Below are experts of layer 6 (counted from 0) of a mixture-of-experts language model. Rows are named router (the router's row for the expert), up (a neuron's input weights, with its number) and show model dimensions 64-95. Each number is 50 + 15 x the weight over its row's rms, rounded and kept within 0 to 99.
Before each expert's rows: a language model's description of what the expert responds to. This comes from a sample of Wikipedia text that the model never trained on.

# expert 45
Description: Commas, conjunctions, auxiliaries and articles mid-sentence, e.g. were in "no injuries were reported", and, that, have, but, not.
router:49 54 49 44 49 70 43 57 45 47 55 53 42 78 36 47 58 48 47 51 51 36 55 62 57 73 78 85 89 53 38 46
up0:26 32 49 61 48 64 69 53 76 47 59 17 54 52 50 54 74 57 29 19 43 53 28 36 44 51 35 77 27 38 31 41
up1:48 81 63 36 53 46 57 30 45 36 48 57 55 46 42 76 53 47 49 52 35 46 66 35 26 69 65 52 78 72 66 53
up2:49 41 65 38 50 44 49 51 45 53 52 70 25 51 42 68 28 70 51 54 66 41 46 53 45 42 55 54 57 51 56 41
up3:38 39 42 68 31 36 64 47 53 48 57 38 64 73 54 29 40 32 58 47 43 38 68 39 62 61 32 43 37 00 41 33
up4:51 58 51 61 53 36 69 73 76 50 48 70 71 58 46 35 65 40 29 64 67 75 59 39 73 42 47 53 61 30 38 45
up5:59 22 53 52 40 34 47 46 37 37 55 50 32 70 20 34 61 45 66 54 79 43 59 50 53 41 81 59 62 40 44 70
up6:62 49 58 66 34 38 39 38 69 28 66 48 37 36 71 54 87 34 60 41 36 42 27 71 68 44 40 39 66 66 40 36
up7:48 41 27 65 38 62 49 47 38 71 55 62 56 56 55 53 64 26 47 57 31 75 21 70 48 41 59 57 73 40 61 64
up8:66 48 49 64 57 54 64 41 31 57 73 43 57 31 59 39 59 45 25 32 48 67 44 46 44 65 30 20 37 49 63 62
up9:45 51 42 69 62 58 46 34 35 59 56 61 78 37 54 36 70 49 57 44 66 72 49 67 38 49 57 72 47 43 53 65
up10:63 54 65 67 65 54 37 68 34 56 68 61 62 69 75 78 21 58 66 57 53 54 65 41 58 32 80 55 67 33 59 70
up11:59 34 67 49 69 59 90 39 57 57 46 77 77 54 51 31 31 39 57 69 50 64 34 39 30 26 50 52 40 69 61 49
up12:69 44 43 31 47 54 48 29 52 55 42 64 39 61 58 45 41 57 65 48 67 52 51 67 31 55 80 49 39 24 75 64
up13:56 42 27 31 61 58 33 32 48 50 58 38 47 43 24 44 18 56 55 47 62 62 27 33 35 76 13 27 44 77 57 39
up14:48 60 40 36 37 63 58 53 59 38 23 45 15 53 42 44 27 43 58 64 67 36 24 57 62 41 79 57 66 76 59 43
up15:33 61 45 31 16 35 85 50 57 56 61 62 45 78 42 49 49 41 48 64 81 55 99 45 34 59 52 66 70 39 54 60
up16:37 37 59 47 52 43 30 64 80 47 65 64 44 42 41 74 28 39 45 50 67 54 28 53 66 44 51 38 64 71 58 51
up17:57 58 48 59 41 37 30 25 60 58 35 37 48 78 50 61 38 43 44 58 56 44 72 35 41 63 80 63 68 37 64 58
up18:62 49 31 60 25 42 30 55 31 43 53 39 29 57 58 33 65 41 47 45 57 70 29 33 35 65 55 48 65 28 20 29
up19:53 41 28 27 43 48 47 68 49 46 50 66 54 51 65 57 58 29 26 66 60 45 56 35 44 36 61 49 36 40 50 61
up20:75 33 62 34 52 65 26 56 68 52 30 50 62 77 27 57 64 37 17 41 45 63 78 42 41 42 61 69 38 44 34 41
up21:41 44 52 65 42 64 49 85 51 55 52 85 34 47 42 35 54 25 73 28 65 75 70 38 54 43 47 54 26 36 31 31
up22:44 74 40 33 65 66 44 45 51 86 18 66 56 63 27 41 46 49 47 72 50 52 53 37 49 73 84 56 44 36 45 66
up23:42 69 67 58 58 24 57 71 71 21 80 36 58 65 35 27 53 64 55 46 49 60 33 63 49 37 61 40 22 46 32 60
up24:58 41 29 60 37 38 70 23 63 62 52 34 31 22 41 34 44 38 51 58 70 32 63 44 48 70 74 59 67 29 33 53
up25:62 30 75 25 30 73 05 49 77 40 48 62 43 47 66 54 34 38 33 53 47 48 77 34 67 37 48 53 70 57 41 57
up26:52 58 45 31 52 37 47 39 44 50 57 49 48 60 66 55 45 33 68 36 43 44 49 62 62 46 39 58 77 75 53 48
up27:56 22 49 39 62 58 31 48 74 54 70 36 52 53 54 28 56 68 49 58 72 38 42 27 49 59 62 73 61 20 62 60
up28:51 38 69 51 55 68 46 48 53 56 39 54 65 37 44 22 52 48 36 63 67 27 47 67 50 25 48 50 50 52 69 63
up29:49 68 30 66 48 31 42 79 51 32 63 51 62 43 25 23 77 52 46 57 48 20 42 47 60 26 63 67 79 28 49 48
up30:61 65 58 60 59 51 43 43 46 32 47 30 56 40 28 34 49 71 79 49 45 71 29 60 41 76 56 47 46 39 26 61
up31:37 43 37 61 40 71 18 74 43 44 59 35 63 55 30 63 49 43 68 48 46 56 49 44 63 58 67 57 45 38 60 67
up32:44 68 47 42 66 52 57 38 68 55 35 50 41 58 48 48 23 49 31 31 68 68 60 60 55 71 25 52 52 60 41 46
up33:63 64 56 46 48 45 71 49 69 70 38 67 37 38 37 54 54 28 33 53 48 70 24 31 41 61 64 64 50 78 52 39
up34:50 47 30 70 40 41 49 49 27 56 65 56 41 53 42 70 73 49 57 50 36 61 50 55 55 38 47 43 44 60 38 49
up35:69 49 72 36 55 68 45 53 25 56 18 44 47 70 40 40 54 68 35 37 77 54 35 54 56 55 43 69 71 44 50 63
up36:71 80 42 52 55 61 45 69 28 36 58 56 58 61 29 68 39 71 52 55 70 80 41 49 30 68 57 70 64 76 21 42
up37:62 56 49 56 58 26 53 45 68 37 44 55 78 03 49 67 31 32 35 54 38 20 40 50 39 50 47 68 74 38 61 59
up38:64 54 65 50 63 61 60 66 58 54 43 28 35 30 59 55 59 56 38 31 66 66 53 77 59 51 44 78 36 50 71 28
up39:42 22 47 44 62 36 32 46 69 62 48 50 49 38 48 46 49 26 63 50 59 53 49 62 48 55 99 72 79 58 41 54
up40:64 59 55 69 38 41 75 27 39 57 52 29 43 59 78 52 64 34 40 67 54 52 73 36 38 61 19 48 55 41 60 54
up41:49 68 54 34 39 29 57 51 53 69 58 66 55 22 52 58 41 71 60 43 50 49 36 28 48 60 56 50 68 40 53 54
up42:72 61 37 38 54 63 23 65 68 51 81 45 48 40 59 30 36 53 39 27 28 48 38 54 61 56 52 56 47 57 65 79
up43:43 60 54 68 71 40 34 37 43 13 38 39 38 45 52 61 43 54 36 61 53 50 50 49 59 21 27 46 37 62 61 60
up44:37 31 68 56 37 52 47 81 26 51 57 44 59 35 52 33 40 40 46 70 63 39 36 45 75 39 41 75 41 42 34 81
up45:71 73 46 35 28 71 42 54 46 66 57 48 44 41 37 70 71 41 61 55 53 71 44 53 33 64 74 30 44 58 47 82
up46:45 48 31 54 59 51 79 51 29 44 63 39 22 42 29 45 30 39 67 52 36 29 25 92 54 45 34 35 78 43 37 46
up47:70 34 67 45 36 68 51 28 33 69 54 44 30 65 45 62 52 63 35 57 40 75 53 67 82 76 74 16 47 76 63 48
up48:56 38 58 64 71 75 65 55 69 37 34 48 74 31 39 43 44 48 78 59 21 54 32 59 42 56 43 64 46 36 47 32
up49:34 71 56 56 50 29 46 56 47 70 44 53 33 61 28 32 47 38 53 37 77 57 52 33 44 62 44 39 64 53 60 63
up50:46 76 63 42 34 34 60 40 34 46 39 38 54 35 43 37 17 47 69 65 53 31 37 45 46 47 51 57 70 53 39 48
up51:62 46 78 27 60 70 48 57 53 52 39 25 39 39 43 59 81 71 65 41 25 14 60 53 60 55 58 22 41 62 51 50
up52:38 52 48 28 41 58 46 48 36 59 80 50 47 41 32 39 47 44 48 48 67 64 79 60 48 54 43 55 59 38 44 40
up53:54 44 51 51 54 70 35 63 67 24 47 38 35 32 65 47 74 33 55 32 48 36 41 67 38 53 79 66 73 38 48 71
up54:66 33 57 38 53 49 89 67 33 55 19 41 64 50 53 40 74 36 63 66 39 66 68 64 49 55 48 38 61 58 58 35
up55:40 41 30 44 61 26 46 23 43 57 48 40 47 41 71 42 42 50 58 64 39 47 40 53 32 88 51 54 63 20 49 33
up56:60 35 46 51 71 44 39 52 61 69 44 67 59 85 51 56 59 68 46 65 31 19 59 45 68 39 81 66 39 57 35 55
up57:54 46 72 49 48 57 47 78 83 34 35 23 33 72 54 42 70 49 78 36 55 17 48 38 50 65 59 26 41 44 50 71
up58:58 69 55 51 43 35 45 61 52 58 62 35 41 52 32 77 49 57 24 51 54 48 42 25 41 60 66 55 72 41 35 66
up59:57 67 36 64 54 49 43 46 75 10 50 61 46 30 44 56 54 56 53 50 70 83 44 48 58 76 61 67 60 32 60 45
up60:55 81 47 64 48 45 47 50 52 89 53 34 53 48 36 55 49 42 51 69 34 53 70 71 46 75 74 28 44 30 68 55
up61:40 49 40 48 50 65 38 45 64 36 19 57 33 38 53 58 85 25 55 34 41 49 61 52 73 50 55 57 46 68 35 62
up62:49 38 60 63 35 57 36 68 48 56 44 33 45 48 42 45 46 63 46 15 64 70 49 38 23 55 84 71 62 31 41 40
up63:56 33 62 38 34 70 30 67 44 59 23 41 41 15 42 61 54 63 46 49 39 24 72 52 53 56 42 39 59 40 66 33